Below are experts of layer 4 (counted from 0) of a mixture-of-experts language model. Rows are named router (the router's row for the expert), gate (a neuron's input weights, with its number), up (a neuron's input weights, with its number) and show model dimensions 0-191. Each number is 50 + 15 x the weight over its row's rms, rounded and kept within 0 to 99.
Before each expert's rows: a language model's description of what the expert responds to; "gets" lists some tokens that make up at least twice as much of what it gets as of all text. This comes from a sample of Wikipedia text that the model never trained on. Tokens count by the router's weight.

# expert 53
It responds to: Coordinating conjunctions. Conjunctions and list-joining commas between coordinated nouns or phrases, such as and, or, &, as in as well as.
gets: " and", ",", " or", " &", "),", ";"
router:50 71 34 58 60 50 61 72 47 34 45 58 53 07 72 42 63 47 43 31 37 37 68 45 45 60 75 70 34 51 38 59 42 63 36 43 70 75 62 60 46 48 45 49 33 30 47 60 55 77 77 51 35 35 48 44 53 46 58 30 52 52 33 45 77 53 34 40 62 37 74 26 61 60 43 51 57 59 79 57 38 74 38 34 30 55 20 69 41 41 46 45 39 61 41 42 28 39 68 89 63 36 20 44 54 50 43 45 37 74 53 33 43 62 48 55 44 65 40 55 61 38 77 51 56 62 38 15 50 34 39 51 30 34 42 52 52 56 32 51 70 66 44 51 65 54 85 58 60 27 33 37 50 28 69 71 60 40 35 66 40 66 66 32 63 42 60 42 81 74 62 42 15 59 48 35 58 52 59 24 43 36 40 36 23 75 35 72 35 60 34 57
gate2:36 34 28 46 31 57 80 47 45 37 53 70 49 32 31 48 60 62 47 22 32 43 66 55 59 39 65 43 45 63 63 54 37 18 39 64 53 33 43 65 40 26 67 59 29 23 56 60 30 40 56 60 58 43 51 63 51 61 66 71 40 63 53 31 29 65 29 58 48 57 27 40 42 45 34 58 62 55 66 70 54 45 66 42 62 65 23 40 81 18 49 50 49 40 49 63 74 47 65 62 53 51 45 44 38 59 32 39 58 48 04 55 58 57 41 29 39 49 43 35 66 49 48 63 61 42 37 56 32 43 21 50 53 41 58 59 57 45 23 47 82 57 59 81 58 57 35 84 28 65 52 27 13 42 64 49 16 52 33 50 35 48 37 51 37 61 77 60 59 65 70 60 58 46 50 28 65 34 54 35 69 32 32 29 65 67 69 50 51 84 67 50
up2:75 67 67 62 53 52 41 43 33 59 68 60 43 53 35 37 42 35 57 64 54 58 46 79 56 24 12 35 32 56 35 34 42 63 38 63 83 64 47 47 45 70 30 56 39 49 47 00 63 48 53 39 37 46 70 43 49 33 26 53 61 53 91 58 50 72 58 64 52 46 54 79 52 51 60 78 50 52 35 30 78 68 69 33 34 46 28 47 41 67 59 57 67 57 42 53 47 62 54 49 47 29 44 58 66 41 78 75 62 20 61 50 26 68 30 41 35 51 20 28 71 51 41 65 59 43 50 37 43 49 35 22 57 32 55 54 44 83 65 57 51 51 45 30 39 54 23 52 48 43 67 49 29 40 44 49 61 46 77 59 29 40 48 49 49 14 45 32 38 53 45 55 70 25 48 48 47 47 47 52 51 33 36 63 48 36 67 24 41 49 20 67
gate3:58 65 66 30 50 45 19 68 65 54 38 55 47 45 68 58 60 25 44 22 50 90 48 91 42 64 62 46 45 39 49 54 19 50 27 49 41 33 34 63 59 35 61 60 48 55 64 30 51 24 46 74 46 34 37 80 72 60 78 68 32 45 57 51 50 36 45 21 49 58 40 55 69 70 56 49 45 75 56 32 39 64 72 59 34 21 35 44 60 22 60 65 29 74 56 52 46 33 31 60 58 34 30 56 29 47 45 41 47 26 71 16 71 57 21 44 57 42 50 48 31 46 52 65 61 43 25 30 53 42 51 25 67 33 51 47 31 47 40 41 50 41 14 63 63 58 56 65 26 30 55 55 39 50 56 61 40 64 46 58 47 54 72 46 48 24 54 67 57 60 53 40 35 56 73 50 48 31 23 67 64 59 54 50 51 33 39 33 44 56 60 24
up3:63 78 74 58 57 38 45 63 60 71 67 55 62 52 36 28 32 36 48 36 62 40 50 67 41 67 27 44 37 54 65 38 59 51 52 40 52 51 70 42 43 46 57 52 63 61 72 50 17 57 39 15 48 21 68 35 50 63 34 52 52 31 44 75 36 76 32 48 75 37 46 50 43 48 77 40 60 38 34 51 57 01 79 56 48 56 45 60 22 39 69 73 73 47 41 35 26 63 49 40 43 35 32 50 80 26 52 34 84 42 56 67 48 54 37 54 30 51 58 28 36 38 59 61 52 50 35 62 49 67 30 23 71 49 43 56 65 38 64 71 63 64 72 56 56 44 33 36 57 57 32 50 29 70 52 35 57 51 39 35 46 54 45 51 18 37 55 50 27 45 49 29 52 62 40 17 59 62 55 52 76 54 38 59 34 51 76 60 73 57 36 22
gate4:52 69 49 47 68 48 49 39 09 36 63 68 53 36 47 43 29 60 46 61 44 36 37 41 49 35 80 65 53 21 53 33 45 46 27 75 45 44 72 37 69 50 32 82 66 44 43 61 32 70 63 56 45 51 52 59 63 49 57 81 49 32 47 48 46 37 58 44 45 66 36 59 49 64 36 50 56 53 75 45 58 41 36 46 38 51 57 58 24 35 22 27 58 47 45 59 26 40 31 35 64 44 37 36 41 64 44 56 58 56 41 30 22 50 56 36 58 36 28 38 52 64 64 38 74 55 66 50 15 55 67 33 67 33 48 62 51 61 60 58 61 60 55 34 25 29 56 82 89 63 70 58 61 52 62 38 51 54 33 46 57 62 52 62 34 62 43 22 70 48 35 65 24 15 43 48 80 38 24 37 19 54 59 32 65 74 51 51 16 66 37 43
up4:43 21 56 58 35 78 44 21 36 55 52 23 47 46 50 25 62 17 50 61 55 41 57 43 60 55 68 56 37 46 64 71 66 60 45 39 21 70 73 71 60 37 58 48 26 52 44 47 84 56 57 40 36 17 82 59 46 55 53 31 48 66 48 56 50 64 63 64 50 52 51 53 10 54 59 64 59 61 44 49 61 35 49 27 53 47 41 33 44 79 49 67 38 46 51 65 41 95 71 83 57 78 55 60 56 37 72 74 46 57 48 52 52 36 45 30 31 41 53 66 61 58 59 60 34 48 43 77 55 52 08 41 76 61 67 73 47 69 42 49 56 36 57 47 35 49 60 54 46 38 47 49 47 55 61 58 16 39 61 65 55 31 59 13 43 62 55 17 81 44 59 51 47 50 50 54 26 57 53 72 51 73 33 48 56 33 42 51 28 46 53 44
gate5:27 67 59 51 61 35 31 47 85 59 54 41 58 56 65 36 66 40 52 63 18 42 43 59 75 58 20 74 31 53 50 36 50 49 60 83 23 60 54 31 85 35 57 57 17 42 29 25 63 53 35 42 43 56 22 44 34 68 58 55 81 31 65 48 46 42 46 59 70 44 52 56 67 59 64 32 55 50 64 54 41 50 44 67 49 38 51 31 48 60 43 41 57 40 58 33 58 19 38 73 65 53 43 58 67 48 61 22 56 92 59 65 37 44 38 48 49 30 60 28 38 42 54 65 64 17 59 52 51 45 56 52 78 22 40 33 49 82 40 71 39 26 57 40 28 67 41 58 66 46 35 35 51 58 28 50 59 64 47 67 45 23 79 41 69 60 52 42 60 58 64 46 84 72 49 44 39 51 46 57 57 37 56 52 61 23 42 36 35 43 63 47
up5:33 57 53 26 73 77 28 42 18 54 41 22 36 36 35 50 52 71 38 55 39 61 24 30 54 70 44 30 54 29 41 57 51 22 50 27 47 85 81 83 31 58 44 32 43 41 45 59 83 58 77 38 56 24 67 55 59 68 29 48 29 51 57 53 39 57 57 59 47 40 66 47 54 47 50 62 19 44 87 73 31 71 34 28 25 47 62 55 31 67 64 43 63 52 53 39 60 45 55 56 49 46 43 75 23 71 16 66 59 42 46 43 51 52 86 38 55 46 44 72 33 45 83 47 44 65 45 34 47 42 30 66 45 68 57 57 65 49 37 48 57 54 69 32 59 48 54 56 55 60 34 23 36 63 68 56 49 38 47 63 79 43 41 31 39 35 46 62 43 40 77 80 56 54 41 58 55 60 40 56 42 53 57 42 47 46 60 46 35 61 63 55
gate6:26 76 60 38 60 40 35 66 28 48 26 56 66 31 56 23 60 41 52 50 36 34 59 51 22 37 71 64 55 45 40 49 57 64 71 36 12 40 37 67 46 42 71 74 58 24 56 48 49 50 51 64 42 56 55 61 43 64 62 58 97 57 30 67 31 36 37 25 71 41 38 50 42 53 53 39 61 59 23 70 24 57 68 56 56 50 45 29 43 55 54 32 24 23 51 57 54 54 65 73 64 57 34 49 49 73 48 55 45 73 53 55 68 29 48 51 52 31 59 60 55 54 62 68 65 47 39 56 45 53 62 32 48 51 72 00 23 30 80 58 25 48 49 52 55 29 68 43 27 38 58 40 64 64 54 36 40 39 54 61 37 77 58 37 52 48 65 57 72 32 52 48 48 71 42 68 66 73 44 48 67 52 43 49 41 39 38 47 22 77 46 33
up6:57 28 44 37 48 46 45 47 86 45 53 52 48 47 63 52 68 54 56 72 47 49 51 18 51 31 26 27 60 38 81 47 23 39 44 66 60 34 53 58 51 46 36 59 39 50 00 37 72 64 26 75 67 56 44 58 27 22 66 52 54 49 86 47 39 13 42 62 54 50 54 64 52 66 56 64 29 45 56 74 53 42 42 20 81 35 48 51 41 56 45 58 70 72 46 46 89 58 76 53 60 50 55 70 49 61 48 47 45 51 54 57 59 53 38 50 42 18 42 44 48 49 61 46 60 24 76 73 50 52 58 35 50 54 28 44 59 65 50 58 33 45 66 31 27 57 28 59 50 58 58 45 50 47 38 62 30 41 69 32 37 47 23 55 54 13 61 54 56 52 74 44 43 68 36 50 62 83 33 66 63 62 40 52 64 62 25 31 28 51 52 38

# expert 15
It responds to: Field-label colons. Colons after labels in infobox-style lists (Type strain:, Elevation:, ISBN:, Length:), plus semicolons, pipes and some list commas.
gets: ":", ";", " |", "):", ")", ");"
router:60 74 46 50 47 53 65 54 61 42 48 38 51 54 53 29 66 55 51 50 40 36 48 42 56 52 58 47 45 74 39 65 64 65 40 39 77 66 65 72 56 60 61 45 49 55 47 61 53 48 77 09 44 33 30 46 62 29 58 44 68 42 30 42 53 68 46 15 53 32 52 48 62 69 48 64 59 54 61 66 60 56 41 24 36 69 35 81 36 49 40 33 20 78 38 21 26 28 72 50 55 33 32 79 48 42 59 42 28 73 64 45 37 59 35 42 36 55 26 62 70 18 65 55 52 63 38 32 49 10 10 61 30 50 46 67 73 69 43 47 61 87 40 61 52 72 75 53 52 40 50 40 55 52 60 64 60 40 32 48 52 68 67 52 40 59 49 40 66 74 60 54 27 58 44 32 65 60 61 39 52 27 42 42 50 63 41 54 16 31 44 63
gate1:15 70 55 35 33 48 72 44 35 56 55 55 67 38 32 70 58 58 32 69 30 48 45 53 45 57 54 35 71 26 59 59 62 30 56 59 48 29 62 43 51 63 55 43 50 65 46 58 20 49 55 24 43 70 68 48 46 10 61 56 36 24 71 52 36 29 18 42 57 63 53 57 42 47 60 31 21 76 55 53 51 43 49 32 18 38 50 47 51 64 42 70 26 59 52 46 58 53 51 68 35 45 66 58 74 33 58 61 49 59 51 14 52 70 42 61 56 62 73 58 38 30 55 24 44 35 41 78 50 56 70 46 74 53 37 57 67 48 27 42 43 69 66 46 57 46 27 52 41 19 52 69 53 65 44 48 45 34 29 39 55 71 48 38 36 68 50 72 75 28 59 29 51 47 37 47 54 47 55 72 55 64 49 37 58 65 58 54 57 78 00 30
up1:52 41 60 40 50 25 81 40 32 28 70 72 83 35 44 70 57 70 32 54 72 45 61 56 65 68 43 40 59 62 51 49 30 58 62 51 10 29 71 64 25 45 34 59 23 37 47 36 59 52 39 48 68 69 48 68 41 50 35 38 54 57 55 63 48 28 37 59 65 73 17 36 78 21 26 64 48 74 53 52 55 42 50 77 21 61 43 48 57 73 53 37 20 44 41 59 33 56 47 47 30 78 45 47 58 24 44 72 67 54 46 65 18 49 65 51 63 36 37 64 24 58 62 39 58 45 30 62 53 38 58 44 70 48 42 32 66 45 51 36 67 66 72 38 51 42 65 44 63 47 56 55 52 48 39 60 23 39 29 64 77 73 39 26 39 41 46 50 54 44 43 47 56 39 51 57 56 79 59 80 48 58 54 62 56 59 14 63 41 66 52 36
gate2:46 66 66 35 30 73 51 56 43 55 54 68 45 27 39 80 51 77 60 44 56 33 50 62 53 70 46 64 63 65 48 42 46 65 76 62 55 51 34 55 52 68 41 43 63 36 34 45 47 29 73 27 29 40 62 50 61 63 38 70 20 43 52 38 47 34 38 50 73 39 37 44 30 71 66 47 57 28 76 25 65 48 42 43 52 58 59 62 57 35 51 33 60 38 42 21 40 65 69 45 44 24 55 51 52 52 56 81 43 31 62 63 57 68 54 19 35 44 53 21 64 70 64 66 39 52 41 38 66 50 46 59 26 38 58 64 40 33 28 75 87 52 51 39 53 64 61 18 32 47 25 52 50 57 61 41 92 75 62 59 44 58 34 52 40 49 43 65 55 73 56 77 27 28 73 45 58 28 50 49 20 37 77 48 48 69 63 46 32 35 32 46
up2:42 48 75 68 19 51 43 78 64 62 56 64 55 49 57 50 57 53 60 68 54 16 74 57 40 23 40 23 39 62 66 56 30 57 52 48 47 71 25 44 41 46 48 37 40 48 29 27 53 48 48 52 63 66 63 26 26 35 36 76 55 66 57 76 69 25 52 53 78 57 56 47 44 46 62 54 84 64 26 33 32 56 57 52 31 65 41 40 31 71 62 48 52 59 39 23 68 50 53 36 37 34 16 30 64 24 61 39 53 59 58 59 35 20 48 47 68 49 11 51 48 45 56 49 29 29 70 70 53 57 54 61 45 51 55 68 37 59 38 67 58 52 52 42 72 72 63 59 62 54 35 52 62 44 33 35 45 38 25 49 44 57 42 64 28 37 79 77 40 44 36 50 34 58 55 48 69 60 71 69 78 36 71 73 51 53 74 60 59 41 49 77
gate3:23 31 57 59 38 40 67 50 43 61 71 71 44 12 42 53 48 69 64 58 62 49 56 52 50 59 58 52 36 48 23 54 24 42 68 21 39 42 30 58 43 77 32 32 45 28 64 54 43 58 56 57 49 52 68 65 27 31 50 56 57 47 55 48 38 66 52 43 79 54 19 39 30 43 63 47 55 51 36 57 35 78 56 40 33 40 23 35 49 47 53 35 37 62 48 33 45 54 51 60 25 44 20 51 52 34 42 41 80 40 57 44 40 65 52 79 55 45 55 53 50 70 51 43 45 59 47 53 19 39 62 63 45 43 50 88 24 08 79 35 54 56 62 40 53 60 24 52 53 40 78 45 38 68 44 55 62 36 32 55 58 42 61 62 64 19 57 75 76 60 69 39 40 46 25 44 37 66 72 59 61 42 27 64 76 45 71 68 50 59 27 80
up3:66 54 57 80 49 67 26 66 43 54 50 46 66 45 47 79 21 80 50 47 62 49 56 75 87 43 37 47 59 51 46 56 57 52 55 58 13 51 72 56 63 46 29 40 36 44 55 31 51 38 22 39 59 28 71 51 24 54 47 63 46 62 45 55 55 65 49 55 22 67 46 64 40 49 44 45 12 44 34 23 71 60 31 59 45 45 36 32 47 55 28 38 33 60 56 41 29 60 59 50 34 62 55 41 55 62 56 67 53 58 74 75 55 27 62 42 63 38 33 65 54 63 48 57 49 40 41 68 28 49 74 49 60 48 59 54 29 34 48 42 45 41 30 44 32 36 49 68 40 34 15 64 42 57 79 58 83 66 39 40 48 38 41 47 66 27 80 46 45 52 68 61 51 55 55 39 47 32 29 46 38 67 37 51 00 53 81 59 63 69 41 27
gate4:43 72 47 46 39 31 77 55 41 55 60 42 42 52 50 45 71 47 35 74 71 58 73 51 59 63 76 41 58 59 89 44 75 67 44 38 73 63 16 74 59 56 63 33 37 35 57 52 55 70 56 51 54 61 47 55 42 38 67 58 59 50 56 51 56 45 80 59 42 61 43 31 43 68 47 35 15 22 72 58 49 41 62 54 73 80 45 49 59 53 74 64 40 37 20 37 63 50 74 67 53 06 36 63 40 50 36 72 39 54 74 67 38 43 60 45 43 43 64 35 44 27 30 56 45 31 53 55 38 42 45 64 44 40 63 86 65 64 60 58 50 36 47 75 46 14 57 27 56 54 48 55 37 64 32 38 67 57 35 40 73 74 37 42 46 39 47 42 30 63 56 38 67 42 33 31 66 46 32 61 78 52 27 53 34 31 50 68 28 65 67 46
up4:61 58 16 49 65 71 69 25 47 53 70 50 81 40 62 66 45 45 68 55 33 41 54 70 43 31 70 47 54 20 46 45 50 34 56 30 24 29 73 23 45 44 68 89 25 52 33 24 48 50 56 54 54 61 47 54 63 37 43 50 36 87 40 72 61 51 39 21 40 38 36 51 86 34 30 66 53 61 38 36 36 60 46 38 68 52 53 53 40 37 47 47 40 49 60 48 47 26 49 53 40 56 44 26 44 56 46 74 65 46 45 65 78 49 41 47 44 48 24 54 44 60 42 50 50 57 50 56 32 65 36 51 36 63 45 39 40 46 43 59 65 21 72 22 60 22 48 56 57 39 72 43 46 62 38 44 83 72 65 51 54 53 31 51 71 62 55 66 43 31 21 44 60 70 57 69 63 58 59 57 23 42 24 19 37 69 43 54 26 69 19 51
gate5:57 58 53 62 49 67 29 66 34 35 66 69 54 89 76 65 45 58 73 61 86 57 30 72 54 64 41 51 26 81 37 48 99 58 34 64 53 60 45 56 60 35 62 41 36 70 38 65 43 41 57 51 31 57 49 41 74 78 62 72 59 64 47 39 90 39 65 41 37 54 60 50 56 36 63 56 46 43 51 81 16 39 58 66 47 38 47 62 60 35 36 53 28 51 33 25 70 36 44 52 58 52 56 60 43 57 85 78 14 37 35 37 63 62 43 41 42 52 61 59 56 55 62 53 30 49 45 53 62 35 32 51 40 39 67 37 44 39 45 34 65 43 26 71 53 44 49 56 56 70 58 27 39 41 59 45 41 73 46 65 51 54 68 63 50 69 81 68 62 49 34 59 59 20 70 60 47 42 46 58 39 48 49 52 58 44 32 44 42 61 60 54
up5:58 40 46 64 52 69 13 31 31 52 70 51 59 38 57 69 79 42 54 63 49 57 45 33 46 55 32 35 52 66 70 40 74 62 36 57 37 58 57 41 80 82 52 57 40 60 35 62 43 60 38 56 64 67 41 27 39 42 61 80 52 80 60 65 42 65 54 42 48 50 32 44 42 39 68 38 22 39 51 50 59 48 52 52 63 36 60 28 46 37 45 66 14 34 24 60 88 33 53 57 32 48 34 63 64 62 57 53 72 52 80 64 65 55 48 40 49 36 38 21 48 49 29 54 41 45 30 62 58 62 52 49 48 40 30 74 35 73 47 45 65 31 22 57 69 31 47 39 29 79 45 51 41 39 50 39 30 49 48 73 94 45 55 39 85 42 75 37 54 18 53 64 47 67 34 47 66 48 58 68 35 43 52 63 50 54 32 56 76 43 30 54

# expert 20
It responds to: Clause-ending punctuation and function words. Periods, commas, paragraph breaks and function words like in, of, to in scientific or descriptive prose; also suffix pieces like -osis, -ization.
gets: ".\n\n", ",", ".", " in", "\n", " to"
router:74 68 37 84 76 32 76 70 64 29 65 32 53 35 63 40 59 31 39 50 29 44 69 51 75 62 55 57 48 61 36 68 66 65 43 25 52 59 65 59 64 64 44 45 38 46 38 68 66 63 58 42 33 36 47 28 57 45 67 39 81 37 42 30 66 82 35 34 65 37 70 52 55 55 43 58 56 66 58 79 37 79 36 41 44 58 37 62 36 40 40 50 49 64 49 38 48 37 76 71 58 37 46 58 54 42 58 44 40 93 63 35 43 51 46 45 44 50 27 60 83 24 57 44 56 63 42 40 64 40 37 57 26 46 53 65 59 56 48 64 81 56 59 54 74 53 57 66 74 49 36 21 67 50 67 62 83 34 26 66 41 64 59 42 53 43 65 29 65 65 62 42 29 62 33 48 48 49 63 38 64 42 37 23 35 67 34 75 31 40 36 61
gate18:16 41 66 37 49 38 67 18 35 51 59 43 43 57 76 44 40 29 20 54 37 22 74 38 78 52 65 40 39 80 63 75 55 54 49 51 47 42 50 39 51 61 48 37 51 20 71 69 37 03 57 40 29 69 64 57 31 70 51 58 56 62 76 30 61 61 43 77 32 36 38 54 42 50 43 33 73 41 34 47 39 51 43 30 49 55 40 29 34 51 86 66 81 48 68 41 59 37 68 31 42 39 55 48 55 27 34 54 50 72 55 38 62 18 49 86 48 43 62 38 53 44 51 41 49 51 60 46 41 62 39 57 61 44 64 64 56 50 71 51 52 30 61 73 66 64 52 32 60 76 63 79 62 57 09 59 55 28 30 48 63 81 38 43 59 64 33 66 47 48 62 48 42 63 75 55 34 52 52 57 48 51 58 44 56 46 48 52 60 49 37 65
up18:23 61 63 86 44 57 44 74 29 71 55 55 44 34 42 53 61 52 58 40 77 37 45 43 58 24 44 61 70 49 75 62 51 40 56 44 47 68 18 61 44 87 43 66 48 67 62 42 62 34 71 64 63 46 37 81 36 33 42 53 56 48 65 39 34 27 26 38 73 64 21 61 54 40 33 31 45 68 59 50 46 63 53 47 33 31 21 55 41 79 61 26 56 59 57 60 50 53 44 50 43 31 39 64 31 55 53 49 50 27 81 50 54 32 45 68 44 66 49 72 49 38 51 38 38 55 54 31 57 46 58 46 50 49 86 63 56 68 45 04 47 22 48 64 17 43 41 59 53 50 58 44 73 49 32 43 51 56 43 62 59 37 68 51 15 48 34 86 40 73 69 52 56 69 52 66 56 45 67 54 59 44 55 56 42 13 53 59 70 67 51 39
gate19:54 41 41 35 22 59 65 60 60 17 47 28 81 46 48 49 55 47 51 73 39 24 67 24 60 76 54 17 53 48 34 55 55 15 44 55 72 50 60 64 45 57 69 49 67 29 91 31 41 34 57 47 43 33 57 34 67 48 52 37 76 47 41 30 71 81 24 56 46 38 55 66 58 89 59 45 57 49 61 78 40 57 47 51 52 52 61 64 47 26 55 49 53 57 49 54 52 20 71 43 58 34 52 40 47 39 34 45 41 61 67 47 54 63 57 61 71 71 44 43 53 33 64 51 71 44 71 56 48 48 55 70 49 40 61 63 57 53 62 45 54 42 57 43 57 50 58 33 78 68 28 35 49 50 25 38 62 27 29 41 47 90 55 52 50 75 52 23 97 55 52 64 51 45 90 43 50 46 71 77 55 52 59 34 50 60 52 53 52 65 62 42
up19:42 49 54 57 38 53 25 48 61 57 70 61 51 63 52 32 57 46 39 36 51 48 43 23 12 33 64 78 65 27 24 68 51 64 25 27 45 54 59 41 55 44 25 53 28 45 28 78 55 47 57 66 47 42 50 56 34 41 57 63 41 51 37 53 46 53 71 21 43 50 63 44 26 30 45 37 59 63 44 34 60 40 45 52 60 50 51 70 60 63 54 63 38 81 82 33 34 42 50 60 25 61 31 55 75 59 54 23 52 41 26 28 29 27 33 69 52 54 53 69 35 30 24 62 61 50 45 68 68 44 29 43 60 38 54 74 38 60 93 70 56 46 64 33 64 45 72 50 75 29 54 69 37 46 45 73 65 67 60 58 39 49 37 51 62 46 72 92 44 56 75 46 76 39 35 42 28 44 34 33 50 68 56 59 49 54 44 46 27 56 60 56
gate20:45 47 56 55 51 46 36 55 36 44 59 68 56 69 44 60 34 24 58 54 41 37 41 28 58 68 43 44 71 28 41 63 53 54 48 74 37 51 59 30 57 61 37 56 56 78 53 48 58 40 63 37 63 54 52 15 42 64 62 45 44 83 48 31 51 80 26 53 50 57 79 33 53 54 54 35 30 60 48 73 54 74 23 28 61 59 46 81 44 46 32 60 53 51 66 54 54 51 90 60 45 54 52 38 52 28 30 28 51 84 69 60 68 40 85 49 56 66 26 56 63 34 55 44 11 62 49 57 48 75 28 53 58 47 70 39 42 57 51 43 70 53 49 45 91 35 33 52 74 71 84 45 68 50 34 49 73 38 51 67 58 54 63 36 36 51 48 37 41 39 67 61 53 69 73 34 55 57 27 17 44 53 28 36 34 61 40 43 36 61 35 62
up20:29 50 59 42 35 32 26 35 36 48 65 12 46 66 60 66 22 49 28 20 58 40 60 67 16 68 79 47 40 12 44 75 53 45 40 22 66 53 38 59 37 44 78 38 40 52 54 43 44 34 47 44 56 69 75 54 58 75 49 29 57 29 46 45 36 60 68 48 65 48 62 67 38 62 46 55 69 38 51 24 32 55 73 46 69 51 56 36 55 64 62 68 84 47 48 55 41 50 80 27 79 36 31 35 41 13 44 50 41 51 27 46 52 59 65 37 50 77 51 80 58 55 25 57 45 42 42 48 27 16 42 58 33 52 58 65 36 52 58 60 35 41 62 52 73 51 52 51 48 40 46 16 58 42 48 19 61 52 45 28 47 59 59 49 57 61 49 36 50 40 51 24 61 47 60 41 51 68 45 68 39 63 53 15 47 55 43 41 42 54 57 22
gate21:74 64 50 69 41 38 52 35 60 56 38 30 45 51 56 60 68 57 47 50 45 80 52 52 53 34 40 51 70 36 71 79 49 67 31 35 66 56 68 32 59 64 73 55 56 37 64 53 66 51 43 72 57 44 53 63 28 59 56 88 68 41 78 34 59 45 37 47 54 58 33 53 46 43 40 29 39 65 38 67 40 49 23 39 35 56 66 62 60 50 54 43 28 63 24 42 73 27 75 35 49 55 67 65 38 60 42 57 40 79 52 49 68 50 72 18 69 50 55 43 43 38 43 47 58 79 60 78 61 44 76 36 43 67 53 65 39 35 70 57 63 64 28 78 50 75 54 56 68 34 32 73 63 54 44 66 60 55 36 54 39 59 64 34 66 36 58 34 40 48 76 40 37 37 45 84 77 43 51 20 10 64 31 58 63 34 44 67 33 72 49 64
up21:33 62 86 63 41 40 35 07 27 80 34 43 32 57 20 74 53 63 51 64 36 40 40 68 30 28 14 24 43 41 51 70 34 22 29 36 34 52 34 51 45 47 28 52 64 46 48 52 46 39 53 66 68 46 53 76 71 56 32 29 30 47 54 48 37 40 58 61 26 45 68 55 55 54 61 40 60 48 71 38 20 47 47 63 65 52 48 58 41 51 29 56 35 28 46 65 26 48 48 35 33 39 62 69 40 45 42 59 62 65 44 40 76 37 43 42 46 99 48 42 39 56 33 35 21 64 75 62 54 44 44 60 71 48 46 68 59 31 39 47 30 31 48 36 50 56 53 62 74 37 64 45 57 53 46 43 37 51 72 44 38 62 47 64 57 50 60 64 26 70 41 32 48 53 45 57 44 38 35 40 52 79 61 70 71 56 71 32 68 47 51 36
gate22:42 64 53 72 39 56 50 43 39 58 33 27 53 59 77 50 83 57 41 63 40 60 57 64 62 47 58 52 36 54 59 63 66 27 50 69 25 54 53 61 47 50 43 29 63 38 66 40 76 74 37 84 00 79 58 57 58 78 67 48 68 37 35 52 47 64 40 51 44 54 56 71 68 35 41 37 55 49 48 54 85 54 61 44 65 57 89 73 56 48 59 46 56 69 17 56 56 19 57 51 78 48 40 54 45 62 52 51 49 71 50 60 57 46 32 53 41 27 34 40 44 47 51 53 51 25 62 47 37 64 39 47 54 57 83 47 59 64 80 49 63 38 51 51 52 40 61 56 68 78 15 44 57 85 62 48 32 68 28 47 27 64 44 54 72 57 51 54 47 34 46 29 53 70 58 66 25 47 58 40 51 43 50 55 68 83 52 29 38 69 35 41
up22:43 31 34 25 33 47 54 61 50 37 37 39 57 83 58 60 73 97 47 44 55 67 50 74 81 52 34 49 61 45 34 58 37 46 65 53 57 52 81 48 51 37 43 51 64 47 57 59 45 37 37 42 79 60 45 39 42 64 53 50 39 40 44 51 60 67 44 34 48 56 24 12 64 70 40 82 45 53 47 41 65 56 53 42 65 50 50 51 54 21 92 29 31 43 54 66 39 42 56 51 86 44 83 66 49 32 56 57 53 15 49 61 51 74 58 63 65 55 59 81 35 46 52 48 41 34 40 16 50 39 73 32 53 64 52 35 39 46 47 51 44 48 44 85 33 35 88 52 42 49 59 43 58 52 62 34 69 75 48 39 39 68 50 44 39 58 31 48 41 39 33 64 41 66 74 60 58 34 58 37 45 50 57 17 37 36 46 60 62 20 60 53